Experts of a small language model: a variant of SOAP for the experts.
Below are experts of layer 3 (counted from 0) of a mixture-of-experts language model. Rows are named up (a neuron's input weights, with its number), down (a neuron's output weights, with its number) and show model dimensions 0-95. Each number is 128 + 24 x the weight over its row's rms, rounded and kept within 0 to 255. Numbers have three digits each.
Before each expert's rows: a language model's description of what the expert responds to; "comes after" lists some tokens at least twice as common just before its tokens as in all text. This comes from a sample of Wikipedia text that the model never trained on. Tokens count by the router's weight.

# expert 59
Colons, pipes, bullets and field labels in taxoboxes and infoboxes, such as Suborder, Family, Spouse, International career.
comes after: "-", " |\n", " Order", " Family", " Class", "″W"
up0:138137095110112131069117155103128114121168126126132132098158088161157107106155157125142120136105134098122137090119152141101138083147113176116108131112135099113133119147146148120115116110124110119106118083097129130119103121130099159134128162131141178150086113113191119103166129079150089091
down0:126108124154114133098168152075099156132134128156130153151137141174150097134136111071147144124138147148104124178112120161123168119140144136152126131116127135162153142182149127145134113158087101104116129110121080160117113160142106102119108138163124124107173173124113099082099142135117103120
up1:121093058149133121115166151126096125163172103136138127117094178147101133122126126132104095149124157083092129172145155114130133106140117115143119178132106088142094104081174161118095120109098123140148162132145130113103172130135149130144143128135158129143129164131131150155126146155128158124
down1:114121108108143129134109136152109095167157158147149107142118143186177143104152119091100156092114145191137139134154109141129108100133150143122097126148163143133087114131130151133124119135102134138159103113125108134142131126118151076089109135161131124103132193128169167109171138163142116109
up2:126112148129110129129093123172064117128166155138104115165158092143091117177135156133133113132134159159127141127139135143125136094146125106145153122143114103146110154186112135134159145178157159138167103165180125111126136126174171116123109155137102079142133133145150129137098129127110147138
down2:143120153146104061118117140120119154127142123127165158173128101119102138077135144118128090104113125122077140129129100133137151097137093126139104118155090111121105153142120157102112175161125155144128150159076136132117151150154092146152101183109113142118153142132149162091126135140119157090
up3:149138092131152111104177119125131103149100065093128120112155151083104116110153108135132115107106144132113164095113157122129118098114075109142157139100153161096093127086116133115145133135147127096119135137131151117109121185088156089099144132108119122168076131121102142158118147135146137105
down3:104132110098099108126168154107149177111128134133133104144116105111171154145137093131109144147096100128108096118098139101180115127149142117149163135166113091124126122099163153099147129132156133137086091128092130160121111173131089144134098147068126156132112091145159150125151151144113150107
up4:149144119124145126119170139129085119147117135133162111098146064125129137129129106153121123177117151112121144122151085094148128080083131151114139166158105106125123112145128155113132143119129096126134143095110159113083124101153176122181146132138179168108167131109135110104130144120102091097
down4:142161140123161168175149126107144162120110098113107142132114103101155126089148133104100100130152128157106121166103106145118102148139075151140083126134125095141116156154142106123136140122112150139089138134096117145149149175094108109092122125155111116105146171075141171101133140133099123086
up5:132139106128095152126171135119088094135156130091099100134132155093082092133111097177151136140116083117146144130144125132116165099127098119127144114117119116137109121133154095150166144136156109148148132085207127133164094143133144133103079094145103137125106160126113131134137153150136094124
down5:091137142144141081115118122115156092143138125139131155120108147124131154092158128136130099072135110110124127124139118132159160135091130109094127113194141145122107128064108128109130153135156141165111168164107146076141148130112126157119170116119106133150113097114084097109132151157088157149
up6:169087124164066128139139136102110089140131139080114073156151141110119106117127107144130119139140105103151111098147123137096168144156144118113142151127104154141137097107156119158172114130142112122117163122154146153144116134160129170101129102147170124086128139163118149126126169186133148123
down6:153081103088176165112120140148105122132164147130149114086128119147076138115120126128141128111114138151105125144136116111127125095134123128152081108070175071161086113145132143126070112123146119103121141131104142101173166122121122107144109129139183141135149148120132142169111137140118144123
up7:121143098184110132130123118145146099157156119121107130097127143077081067090148112128125086123121168153152120132138116140122142094060106129131095110124124154133143091128132128110147118102187144111131143115108118182121120145113120133100128150115157086125165141127141097132094150103147143139
down7:133146092146171126126150138120175153109161163119107169135121154121070148124112163110112158116141136121138148118104096138135109179153104081124137138127149133118107135166118111129165148134158165153111119132120154118110157121113103094149141059114145124146178096140104117117147083121099130118
up8:091145128097147128082180177105133123168107108131157119149177157096147130098141147133119122150130153103134135116104168157137129165140100139134143136132132170099095091115091131145131124143118132133135117133084104085125168121135125134129142156116129127119048114126093113113152143155148110091
down8:097071106127099138125117109135143178120164106153116127134140150126147181116149131120106107178161130141124096173152138121103095124110113101144118145087122133086143105097155119108154129125171102175139136125163152147132143115124092101113102112157125178118111134103134148103110104133091152096
up9:138176130115124154177176104122116113132105171153080129172187123117148133131127139142119114118177148164137131118134140116113110138113141146139161122092128158153162114172137085133132096146178129116126148114122150126141130115151122159097129063153156108131133129124082113110134109121127093144
down9:108133164118070137132152128096120113106135105095118127101131105100132162121110097113100165149142131113093121147119155128153109115077162166125163138139080125107081122129120101134115129109138174165112151134121161133090119133166079157131122090131132141153127194136159098111118151120124127143
up10:144123082099123127156065136104130128122135162150088118125168090125127118143137091137137137113115085158120132170134139121147131126109091159171131138149154106152135088127117123114114130150156148138164160135140127134120141167149105133141121105178127131109087117124064148170076093126146150130
down10:099141133138134118194156086131111120142113136119141113130174101158134108115167150117085119126131133113105142106152123129183142095113117184136114102123119133154149148148109170095082136108129144111092135068151083142110098092091113131129139108115145124118099124146110098143112154090120124142
up11:096121127115113123122130118132128133172134122147152138133202096087105107121145127154119175127085163152154139142131115112121141092076107168122120113121082132162149128159117116145137156164106123090129139097126110142124118098112137130133160149119119108128157135144117194079180116096116128118
down11:125107140121084129138116152131161162083120127151142114128103173096157124112132168143105162102122174109112128100170133121146154119112118154174140134157126151081141140113109132136119127163141162154112104099134068165127204127141101128136120126123139147141116097137152121178129113143147154132
up12:140095140139132149126115181108118172136145137082089143154134126079113143138136151136140135123121072107116144120127141128091109106151132119116158153122049104148118140114125150146120131118140105110127119136145150092134079148111134152128143148090119079137072097128146139110131121147176079125
down12:134130135133124102154135141135164132141125132106138131159134152136052095117140137105105151116094119113092145146144115081134125086202125108124144100108131126116147171119133154180093096120093127128146166146177092088130124155134112112127133141097141137124135142127099092103116128096129166100
up13:134104170082102126064108205113125128107141130112142123167136106144123119125107123137121134094143115113112119155112092143127134084151082138123106109095114089153150106098121154140096060130142131130107097135111112134096131133145145091136150134111103118129097124103113164181144136130122135130
down13:147164104178122129130133136104096080142109098111119093099135103136151136155114139143120146150147103138115121157155116176105084103092135125127158136134128124174128121125126083121132159119101160126172133125107159125176152154157115123138126130126114197103131156117165116142099132182105153121
up14:148130133143114158129154136088083119182126121087121094144150106104119081155134121173155112109146120114167105146153152133122152125126099101157127111109145117147114098145158118119135092145157081130144109118177120144114151146150150117110124100193131124103092164130160151125116165153161112138
down14:164128149126102127098112095153143128137125109145160126154101139112126097150117084129150155118107096102137148113110166131093115178170101152126122147114123093163147156128161146164106080148141094124105102173106148102104123130172096099142141142167140132131120136105159122166106124159160129093
up15:173113162133102144158098050135146151103119123099104123121094105107114164125152121129112126109104108118120168110160144109147135105171097162123142116102189095137148125151125116112122122114110165097105130133131137073095132101116126110135113143107105125103132103159133095176144129136142110092
down15:120139119138131173089089112151129146097172138087143135110120148084132099125127108166139110158093096110148111129130112144137152121113222107158087110146138134124125099124177121138127144132122115097134110139178135135147115075101115137094120162141111131144104094134122142097129120161147132125
up16:119151137140141130157139135058132147130128144131145105129113145113124090122115119141130098181134152141124098088141168155133118168151108163114129118127111141168085159120120151120136140115099139188150153133095126183148107128126140129111150120136092178123050134120147144101137142114117116102
down16:117147160110096107116111125123105119122160152160105092120118145131119127142097116114135109124155117170076102119145148115090081139126119134102132145116145143144134175142097135125112095149105151139175181093100182133138114115125107161105115141137132186123111149119154153154145075115151144169
up17:137131123171126163139120127098130112150127132108091107125132085115115082110155102159137155138140062160133107178153134136095144122096117130112139102118146102155147093121107075133149122123149128163185127127145102132135123139146123185120138091138121125100136134141083168172127153126166116126
down17:105122128149108159132151105119112110146081166115144102137144149112157131104153108130103125144156108109086110117138129095154172103135117124114123158125165159147138057123151165150130144165116090073104121118129095108127140158166131131092150130122144121139112091139120120129126131117069176159
up18:124108155119137115151127148138098115132130090109136115128114090165148109144153164113104129103082110105130126095124110115078114131117144130103150092077115156136122084089157093173135156109161179143119108147160113129124158167091154151121132118120150149121088125145112157152119123146073104127
down18:170101144151117134105089138110123119114102111123144132130138105160136136138130160119113162139108131127144151159128138117121089142127087196166119074123085146143069121120127183136127152126162148118087148168139134090096126148100115132127094121118120182138118080096120147133102134139140124146
up19:165111172072118117143191098139146131130158144139137120148167139136210136152087101144109094135156144113131126153125158089114131151126093126111141172139163152119151115150135177147144146101115103141159130124129144124156120141140119093114178128155106128146106136153144131142133128103125140113
down19:085142154096149121192152132130130111128115134099113115139131135120131151129151128116132130132134124142145145100181116146175155162122095158129095177133129102126117135179146114151131153124114085157154133070106155124126150140131124178109118153109113172177170128152132121120140144171137095128
up20:142147156132141114118159189077144126137137104097100121116135134135107114117168100136153107159104135137141156112124101131134116201130130107131111154130149160186117152120160114119126162150100141151127137152176144153131121110106154101127156127114140150121078118154160122123133125173187121108
down20:099149119111129126113114117141151069150115105116137141128114167101127129163110117114129089104161146183126086103089144185096110136133126082070107137125068099129128113124119115067105110105130137122098138145152109117139138108136122148149104158141167120137131121113163122110117097092117135139
up21:173117157160084180098126171106120124141088157126099135158146130110120140119116147137117110150114163106133118103129129085126129165106190085132124148098142112098143107144178089132147097116104129097107071130153151126113153092113120103144117142164129133125132147122141134130080127155133133116
down21:129155112117132082121147115145131129107113146130142131130141136104122144121142141117095156145137144125114078097149141089162149163087100144087142143115123102111162142129124139139168102146135103131158156152112110148113150180096210126146132114131088104114100131155091093112074132100128158126
up22:167112108093123130145105154103123159124100132102092135169121167141130133141125109127130140119163141102114147124127117124115138158123131158121112146131132147165167104116133085161110082140141158150148158113175122121166131114126141196164088098134148165102124116146162168104078133160162123129
down22:102089149135150130122116139130139127106158128158145116155144130181090138147099088121130172113168152096133138135139157134113121140075103113112098130143149124139114099098148123101144109154143136106080110119115116099087094092114161118165116115130121122146149108107158197139138107164083146144

# expert 54
Field labels and following colons in infoboxes and taxoboxes, such as Type, Complement, Genus, Capital, Born, plus bullets and list dashes.
comes after: "-", "\n", " |\n", ")\n", " List", " Location"
up0:160151143150099164119112141135115123145167102130123086129141092092125112139119119161137139112122140110158116175151137121112175102114154107141152123107146150139127105150124120148167128090152114114175109085157103039128114148121144137103144146160115075097142117139114154148121161150125130146
down0:102112145113157074159126092116096118119115163112115143114094148147129139091137099139118097131133123170147074180118139118108132140107097136089099131106101170132144115134158135158124128142127103097144139129163144109155119182131162111148090110138101140100159116096103176095131151145110144140
up1:138113103117087122130123148097107088173152126091092088145117147129151083141127090150168102119125155113166136160110157105121161112147137140120165114116100121152156107113139133142137080074164120122114129095162138129152119161147150145127126107109128121112101141159110147099129164149094081110
down1:136110146152108123171108129100088152142178113080092100099156140142110118142148144119151165106134142142153122157157117147115153110119117123137075123120097090165123122092101088078137132110118141093132155163102141137100119139155097119150171133144113179139153175112149121113141139140147118116
up2:094137141144115154125118130081097111135121160110097107148156129109102102141113140154167132144135106097153101158141121133105137137088119107122122102128143116124181133135137092146182115135130074165127144137161149100174129156140177138124126172175133133116091185136086123133145129136118115159
down2:147140108124108107091136104097153126117109119147130161083128111096119072084131145152145155168107121158149098132149136137116106108113130094084135116109127148105110115097165114117172103111104096109127129088132178144106161113124169101116151148147127126122083098081156154114164139123145112134
up3:096167103122125129149134132094151136156137178131134126131137103129153140117153116156115145124091110115139114146113117112124143160155098134132112130071110128189168137127096123126083148082118099167117136141132075142133107080096095121129110171101128100133136119123142185159129134116169141101
down3:090138108161136172097133146143136143184114160117124129146136172125119114127121128100117142125150198143135121161124133104121110137121154121142121124142139097108132117138154077135111175103134130141194108121114145125168104121140128110140106141082168092169078136142118103155105102160121147113
up4:128101147095064122088123101116138092135094152146147131093137124123148134139079120128142138164147134138108147132138155159146117130171163104097141152122150127108129108131112092164148127152169114083130079145119152161139099167146111131132151143139111119125128183116169098149091113158134164134
down4:118123146068129121134143118156114132144085112092082112130134099143112161151116128133102123126170152138128095124163142123121120113090124141105109132087113077123114105094111116108100127128097104086078156159101125100066075126114134149135101116166111103127165112109131120111130155148153117142
up5:098167069159127123089158147127113134144125180128140112143176153085150124146092135145123128151110126122112129119113151128100116095105135066123158121105118145107137112100123165127106081157150140156149133120107122109101115140133134157114137116125209129145097113131136128138071158139120116121
down5:120143161135104109138085140114147148108148106131098117121118086123122104138148161126128165157092098092122154098079154124142114136148172123127150142137130141122132146167116099167188148110163114139111126102123118145139106147082117133097125144139160115127138184168151106082101153109141083132
up6:078127164109133110112095156115105129122139114106071133200110116125105143113146158138119145126122124128125149141148084108053136163139165109103137151109137164164140124139143151117102111160169136146129123119125132107126072132136110132134114134110144140127106137109129131187166119150175122137
down6:174129076145118132126122125131084106129119114090168132148145144127145114145105145151109125102108148134141113102125087144160099126175081123155120069079146171141160137118151092138127137121091145139120136120190139120123156127164129106109109106127139179133144094121110099156151158129125130105
up7:116121142154108171101148181134126082146132107097133086154167141087083105155125129178146102120143125105165116126168119125109153103102160119152149134133148126149113113135164092147168124167143154139145095097155138125144125167097158120091150124147109113155122155126090135154136150135120109121
down7:127095132126097124074132132105120097148143134126106161106119112151137112157165134145115096120102112180120136086119141177114115112175149164091135138159069098139139167114142112135139146143157113156119093101142155108100149159141099111130138141122116146136099159150092120154131125103174115166
up8:132134160142079194139138132115124122149173118121103105121112106145112144170142143214159127122128133168164099170141116138104161078134099134126115114108130155133129128129130110167146136085102085113140133093159146115140098134137121131107093116139135112112095150152134165125148149122137127149
down8:131116099119107181117141149133141148116135164159099127144170082106117149130134164137147115128121085158109146154077152100122114149105118102152103141137124083157138117172117086125140144117096162080095154076090097159120147104123089131134144132124104095149113141099151107134152129122128136128
up9:126127118135139121100116098095110143100117148115128123098111161162138137159138156143107102128143129117156143145115090109111132144099159106144164130151105130138167112107133116124101139160061151165113105096136089093145103110100141141134056144128191128101156140133156097129093150138168138137
down9:113104161143176155132096112134158106155092145137095135116163138072081129150098108095076086165145087094114085138108122139094106102130139125124084120132104080118122140119083129123154143133121143142139080126105148130101146122133151097142131149132149101128134130132170121139134114120118158149
up10:142117170122090157127171156095091114174118159110068104113111125105108100153121108183174139127117135117163110131153154155109135122127112157101184123094109109136114123141157100132139117123120091136164119124157133121104133132138133119116122092184114101134113138153143139138142141170131129083
down10:128138183139096153143131098157105158077111123120099093100098087157116159153136184077140138104131101107131103106122141155150096107120120162090102104142092132124081104143154142111132140137141137141140145135110095138098125143118115090163126157153106128155106157129149114150135161122116118090
up11:150145109164128166106164138109106106149165141127134099158150114133118083149092101171122089125116119088162147131164105140113150144142074144156162135137115147153130100145162119134160124125142143147167156122153177139163157118108140125115120112134123123126104160173093144148104173133118113092
down11:121171112133130135122154151165176119140129142094110117122095109130103107137141135120118140130133134167136128147129173168174105120112141146159133085146147110118105098091114158134134121137186089131135102101128081134130129125150164117150096135127102159108093132125092181149101125174108109079
up12:191122089109119141152147104160104148160123130148122142120174174128108124182122135139114155111138140142133115155136161117122124089092107182140095158122100128140119125154100120134166096138144139085118127099127110126095170111175135180115108102106114122133144119150133146147118121088132163157
down12:171092180110106165139103074121129133117102146104127118126169179095133162142084123144114154117074093122153117150127119117136101108138136105114122123156136121132138184162138176159145125135132119133139097120152130104148124152143117114156143160137119087183111098128111163112140158132132116124
up13:135125096124155127097168145098095144173104154134148128119125151118134127127130122149109142154181128068125140126116128122124141129104118157133124139134073116141104096124170140142141074153172119137129190111130106149093170132134162121079141101129141164103123160168114153112125124155115145095
down13:081108110138151140139111097128147129133175171149160172138130121133084111113149135139110153114117136090126111167139155133120124136102146105147118117093121111161154114116161124099120156077141122152136142112065115173104118082114155162138138087136110086098126158113178133129154137144123150113
up14:164107126154092153150126170105131081129140089122144110129149128132084108121120102181171131135119136096154108133177118123112196079114107128149147103142119122151118092110189118176147114152129109120134147090147126128130112165135130146094137095151102110128125152152131126145129156135105111140
down14:175120099095142112121174121149144127069102107166103154152107123133134141086092138144128144110120143125125141150117104108115151134129139104122138153096158136125158149172104157131142147144129105116120145130105138112140183122179088106099118135138118114097101107074143118108081174143150101104
up15:176132116142072187151100143108139117162129100114108117153159137095136078125104131146186113128116135137163130159125109113118188120100164106166155141135101120104126106160140154139158123119143110119119113130139157089135147148140156121145113126135123116151113136164115132161151160160112085154
down15:170139134148111154117139151114147142141123105125143108086115098095108156156058151105154122139162158141133107115116115128163081102124132118159140158120156158110144147119112118102114180123107128112125127130075170143107131140148100117132150120106149120122111185147144104175108178093143135144
up16:153153124151107134123118153080086108194130133090125084135126104118088092115143091156164111165138136113131160115124129172134144145138111149144137134091126141153123191130121109172136122140133104167123115104170101100134152137122148162112146102107144127143127155152104146178109155128142127117
down16:158156136126133117119146159120135112105140108107123125148105126156118075157125100125139114150123139082135162103157109169099100138144136112155114126176150097191112166152144117123119109093152146122124071131079141133132076129104129121160148164097115111123092149112134123077131159129138119153
up17:139140111153107150200121141140130147160166106144131111108149129145110119105087148142126121105102128142111149139147096125113108077083169154126154130108083137121157107101114148138121141159116138112113134104105122104129164113166111173099119103140184162148138138106142147136127133080154135177
down17:137146134103108135152133125122184175072169095122165127146120148125129112140135185110136171164154123122134127120100108084107129130139126154137125141100135137102131138099169135176128099142131130088115208115141142119125101148113130148169139128166131097182113122144118121121143140141113118123
up18:170127136120116151136103103171120134162132072144113129135131128108094100102113108131148107127086141121128127140128150201136134125101121143129078159104149157103121131128096148139150085143141132079120174127137108144102165134124157111111137163112137073138153138106128150163089133112163143158
down18:141108147132152123119125141163140126083148131149119109130095110095095097160114117130121127125150105081165144105074164125146155172106111126123139111091119112143093193157150101120154111138133155124082107122121134107166165143143101108107124111104113144133188119132128151144149118091170110125
up19:143089107183099160115118119102089108155135088124092079115135112124166092121125129142139110109126157093139121160141143123130144103147130105154114120098125118149131118165168077174152124158128120096168149104133162124137120168170108146118130125139143085108114140133118159168159127160153117118
down19:121113191127114141116141117094163107123107122150180132111083139144153143118145152104145146092124104116086095114118115106129095100093097101140150110140134080125120116111121146130130116110077121168128129084121180149137118108145135127160174110144159096168143138118176104111100126114128105132
up20:140146134117140121112092137153116128179106121114116122099135143082142112151074149142123143150101173174127160143115104145116113054102113139109173130115093124097143147105134093159111166181099148137134172086135103113120150134123132130105117126108129132152128098134109158150123131133178125123
down20:151099131107165097077125112172119117112160102157116143135138140070123115118110111159139114106093109106134170111129112092109153149147136081115106109159100130097147158082144115113164086142131123103106104145098122141093135174144104168127094105104150117133110108109107109133097133148114111108
up21:093112148121120129131124108154114139146134092137154120089128106117163150155136141148129107185111174145125148145122106149136140093149099132101162131123124156144145144156106093136132175191063121141109101097129108106086134111117131115152157176118120077118117130159144131155125152099095128119
down21:110129122115115141118092118149124172102121136128093097095083150094164135104141144102162161160138147112120108149132163161176107133142125144143123151175141196060115159127100104134121153119102121127107136148131111142125132128160098158155109120135141140156159115097148142161130106158124161137
up22:145062166140122166125150141129063075145123112106085113129150104111140101135097109126148116155149123106134099146161126136137147084160120108116127127113124107145125125126147083142138115109095105132163079117151131112153130127135147133113153095172096085118102163137125171119143167147108124129
down22:122125107117148083120137117126116067127149147144118159135152171113087124124186090096119122141128132153160157085110126098145113106148143125132164138156101129106124107153107129111112161152151150103147107109093163126094127136128150133109133118088144155080132156168084129114141125124068111123

# expert 58
Pipe characters opening table rows, especially after headings or divider lines, plus name pieces in tennis and sports lists.
comes after: " |\n", "\n", ")\n", "===\n\n", "|---|---|---|---|---|\n", "|---|---|---|---|---|---|\n"
up0:145120102130083181097138161091112094143171108107126095114156104105144108146136107156146129125128148063157113167150139110103177126112120139138135123095105151143100094157119110141142127102134141152134126130137091143130166117134166143128126142124123115085134112166103146145117184178139133108
down0:129114128109168112127122158170127156100179142138113141163104118080134134068116167118104115166093131158148107114112107159119093167140136104144154152123136105121135176156107113164140140129129141124106119145127112112130091097104159118115146100117079085105109125153107109107179108132135146144
up1:152119116134093116138116174063115109166159122077135116116152123109104096148120083153155133128192148138144130157118153159119135101136115178142138094107091130134152106101144129139143117102095117137123140106150121109153129113143167179102130079127136113100132126146114136152104149134171140140
down1:119075173123090138085104138124155127133093136133157120088118133131148089100119137120089139181156139157134102132132130126152123096109109113099094099124147121118099120123123128108135168130162148134155086165162102092150173104078111115139098137135150163141103128148151134132108170158135149133
up2:160141112161095134134162144135087112167138108102125111104156121123127099141122117162153090149131121143134140182132150155110132111118099149173136122123108164173101062158134123158149142125166109135155105125165105162148137165131132154098131154148183129105107156137125137133132139148170155120
down2:097132091151105154150101116100111117108154107110156106155159157103095109103106155151149101098153155096150105103162154099154151104150153146149097152112158152152149110152162118150151100148149162149103103162151122153108101106148113107113115143152145159150127153152097113154103148146124157159
up3:136151114129077145138143145095106076194153101106118109118129093113107083156102073160158136118138135116138131151138168153100158110118111135140135127124098092133130104109125115153165103151136160135141133092133102142180125109121161138121134127107161134100110142161116154138120190131140119113
down3:089134103142130094139160130100126108117137169091130091138174158140167104139151089134129146123152101076140120097110126133113129118095103122119144127128164130097159113097140119100061123128134128137129112140145128150168188126103101093178137118157095153109163154098136129110139120136113114112
up4:150135124093099142125126102147093107155107097151095085129124101104132141156153128146139135123166119115121157133133163122124181149128098121152155117102112133152113110190146122135177130112139167148159136098172122146148094155160134153116133105156151159094092134149111170116153140164138104093
down4:108143113133124134144173132092155121139136105109141151078123124152120134140163103127147137107119161097170151137126162142091098108108097127144100161136086107137109093135135124104163141103168111098116095141109114160169158138150149143170116140075077121152148102111143149096110139148145121091
up5:173117149167131129086083127098091114118127096119082095112139102131109147148091115156144134137133127082139128135135140141105168106138114163127165102125109131160125095147150111153149099113127121140148130135163100148125136076142144136114133115128148177080090106159125186164126135151128139096
down5:108156141131147156175142065119128153101131121152177084089126117151143115100143135176156090121136117097166140119143090137134147140133146113132164131148108131118097151152117088120127094111133164168122133110132125107136153122168105126111120110133154154147115129168122144112093146096148191113
up6:121142141140113139119137161105118072162171126096107101141141131102146084162116113145164122122165150169138128129165135152106145111143112119164159104112115129141095087123165119158175151130111140149142181104156135141129150132151145155092124119171123171132096112157158129144135147153168124105
down6:147162137127163142132115086119140119138091132089100129091116146145129100123097146122129146142124140145150125142123087160161111136134108091095082109116103172169109155142171127095158111118175125142075145118133177151137103133110110095111134106125119117142136122119132091086137120103123187097
up7:156105080123096159151097150135101112150150114096097099120172114124158111143100121160140114105125147125151133117166144114139141117147082151134152108146122151152091107156092108117151125124146170181150086116146083140143116142147152177125125106109155090103127127147091133082108126135154124142
down7:138126148118153113154123156128082146187139118186107169124100134170136130114105124081136142132112098106135148160156103169112116129097156117151137103117129070143177112143144158147116161149129111124126114165102099162148123123093128169158148118116123179110150125122102118137145147100136133119
up8:148085146149099134169131091151116107147129113159140131091124142157191101148151106128172128160152145108127100143166128108088154154127139117105130109121102144122159146176087072144125138152122144122150125146106068130128110138129135155146108099150115154112147180149133145159123152129117142118
down8:129080114119105138142101113126124153179129122173165152085135080104109141133104118161122115103118133098133129124155135132116098119146139113136147125109141120151115135121103170140096129123110160151116141077125093092081158093119124164155105115089104066109143138085135140120152166122110138094
up9:110108134117123138107137143073128111181171139104138093125177115138153106122112097136150070130144172083110160129167170128076158076152095141152111108122112114155112137142144122117153104127102152148139151124151122136115123150109149154116135124115121131107127167124145141129083167144148127105
down9:095107137138090082096171111121115130110100152152138168082140151071107128108118150182107119125147091125125126079157131124096100137132132118138132106146111104134134127120141111105158109138145074141115133143118093086136158142093097173137174135097121170139143097153127124138126130152148134120
up10:157095109134104160112097147109112108142098081129119087130155099094134117156093107145130118105148169111133127162134130122116153073135110171154159101100101102149125100132134084176159101160139127108170130120125111145138124148147152133082084144172145109108108106145111149141121141145144125110
down10:114182082120123149089145134110119142130112154149159125069109091107139121092128131132117113144083109096121124136105076146165119116112178090128111117117083147123128112109113117120137172098121089137112145101118163111154148100130141122119144151102147072121136143170110161115149153134112136145
up11:174117107121102138125129169101091085157157123085095094126108106097145092137130110155165118138096136087119112147142140170077146131151096143130126125107106135145118112162129140161136126109127090143151110131141097155113142149169148147123161075141135121123098131179128147142136162153142088119
down11:153101096151157099102148109145156158105156157159156155100104155117148157154159105130093097104110157144159162111104156151154136114108140101140112154162101119149099154097155102122109108103148162154118131106152119149107156103094102137152150134103098103100104107111103149106095103119127165119
up12:173103153080109146102101154060105092146129115122124117157143089111126076126102103152112119140152145159129150139130118128118149098155116115161152128126117121150166111167153117144130122144115152098180088125180131113121115118150151142125141095169162130092118121142133158116157146137132093146
down12:119132140121134140117140107162124117140103090158162121093090124168112156105139137098138093066124121138139155139127144135102179159099085136162134090124170101096132126113115111076114118115135117137175153160109123165117155134099131124129143127133167134103075160121104154143119149113141159101
up13:133080099174137118098121140146126119163121146109138131128136115134072107126144138129112145095148129093120114153138092108119158148126115167154098101122122116135168078114127155149128066096142096106130104126133099108092150107140173118137158111116155165129106168144147189128095127157138129142
down13:115169137115136116135114130146143093168112092148160121120130120170136153120103115145134112154156126120158112136139126137079144120070128129148086133176068153152127136128117166116135117069131161157145123149094116148125155132113170150089128172133157145118144146142100144129160108170166131115
up14:143144109112101149156118128113102076145155145109121111126151117112127106137137111144198130145110123137129142141149139169132171120129089118122147114084078112133113116162121152155127110165108151112177156102119112140093113130143151182100128105153144149083110152126072140130154144154150132097
down14:115145103135111147078136117102081100137110111079116149126123153120112118132124114108126137126182124115152158160132134162159118128095170141111154105090148105135123111120129105145116116164152137155101114109080120112112156172114182119150085111121114144160141146157087101162099090125153136149
up15:088152127141107134166132179153120135132165150093122116158171154138128130127159140131147094150143149122147158144162142131166153146148125177134136142122113090127085143163176167131171120124140097135148170127142087166151122129122141128106130086155118137135113175116144120088165135134142105104
down15:141132127116167126159136080159145136109132144206171148132127119113150160097099124117095119163144098111133143102143067109183115145099130126113107102094146120101151129108159121131131135153113160130141155103100083112108124125126120141096140141126133098126123179145120112097131178125135110151
up16:140123114129114179129125151107086101182167144094132078128140098153136121179128141141141112092169122145128153141154116160140103090151134125144116164108109127145122095143155099135151094154148142144172156120128123112144114103108130162107123084161102167133098122164126159146111171139138120120
down16:084133114123104089139112124167118126121164155105149149137146131088115113097172108168121085112113135133129129110125123100110150128120153115124141125156140081127141136123130097094150107072145154164122141096118136086136150172170117136134137102121151166095159099107101083081132130147088143121
up17:151115148130105159106150155121090118168124148099115105126130099093159093148119093154125120136083146103147127145134129165126168105132105121188125128103139163123119090134150119152125119117112107098152083115130096132110147112146178131125130171156118096085090127149093135134114123141187103109
down17:135137156079122072078129163071125118141117134131105166159097145098113107122142095122134098105118143120138132133153151124105107101138144110127147126109148100131130075125119137118125133111116125117140131070103137125093169136126141097146116160140097138157121146185158130152161114183126090148
up18:123111110120102173155163154124091112147135115087127090089103132096155104077091105145147104138114122108144109158138121143131158103150109186152149103118112142144121094138144135138144151139126123146146162092150128177110129153154170148122126130124134104109110148185094135152130172144160141111
down18:082163145163086068102099138170168172110120104109137148121118121069133110080112126132117066153154110123137140119097140153119136145107133111124120136153131124136135105125121120140099144122151115147150144070106126135121124157131099079106132110119138174133151131115145129145166093151113134113
up19:152147092152120140098110155128111119159154178100081090160119129101121120115093099174147137135162132120117162183137129122099168117114112133135134134126101140139148123122127127137137086155125137139139144072142120163083113092177147169113129129150165102101105125152119157152107128150164127111
down19:126120082167161138135154151131149113102118131121127130125122100158158117145158157106127140100125127159101132096149071062116088153127161108155118144137121140143130163179121093126091142146094178146124123111119140183128077131103145146115123103121128159172102139131105133105121113113118150130
up20:127135082099105170111127153099085091146164102114112112128153121098098115120106114150151109122151138115150162134193169151168165119121112144181134119146097123148112110148125102139138146127083121139149175124151144141144136128158138125078164139112136150104127143157094155129106149138152154139
down20:143081113139122122087104099093143145132096159103104123112192145131142118111086134107141130138139098144134124141162087088091147101128151152122117132121105104094146139145128151104107133104132095110161138195108087100148140117102095166119123115139095114114118104115122121117098149095172148145
up21:153149136130102155084102150078099109117135140112082106077124094123140064130129081148136137131143178131140115140126142125125153120130112147167138130115101130147121114145107128140154128157099123145129137093157138122166138134157110122112110084174162120081123172147123135125151156187119117123
down21:107098168159170136129157126108124121108139102113147120103138103119135167116178139082088145115108096109125116117095113108093095108144142136142156110059112136098142135113108147114139163125153061129139110142144105133165153141154106147116147109134147147128094125113098141097079132146161142137
up22:117142159136099143160124125139090113154153138110109099153127108070149096140141097143156116163118131154114130138137117146114171137148100172118162141082105100138150109118144085149109123124097111159160136105139085123133105133148141158093114080153145111090124123162146164157147160151164107113
down22:197109096141103163108121149150150100130150095137168110095136130102077153099150170109095134092137137162126151136153157092134134118155106108140114143137093095092130142177130115121109153110138093116162132144140115128115119084142134138124120121100118095095160160129152141173134118107138145116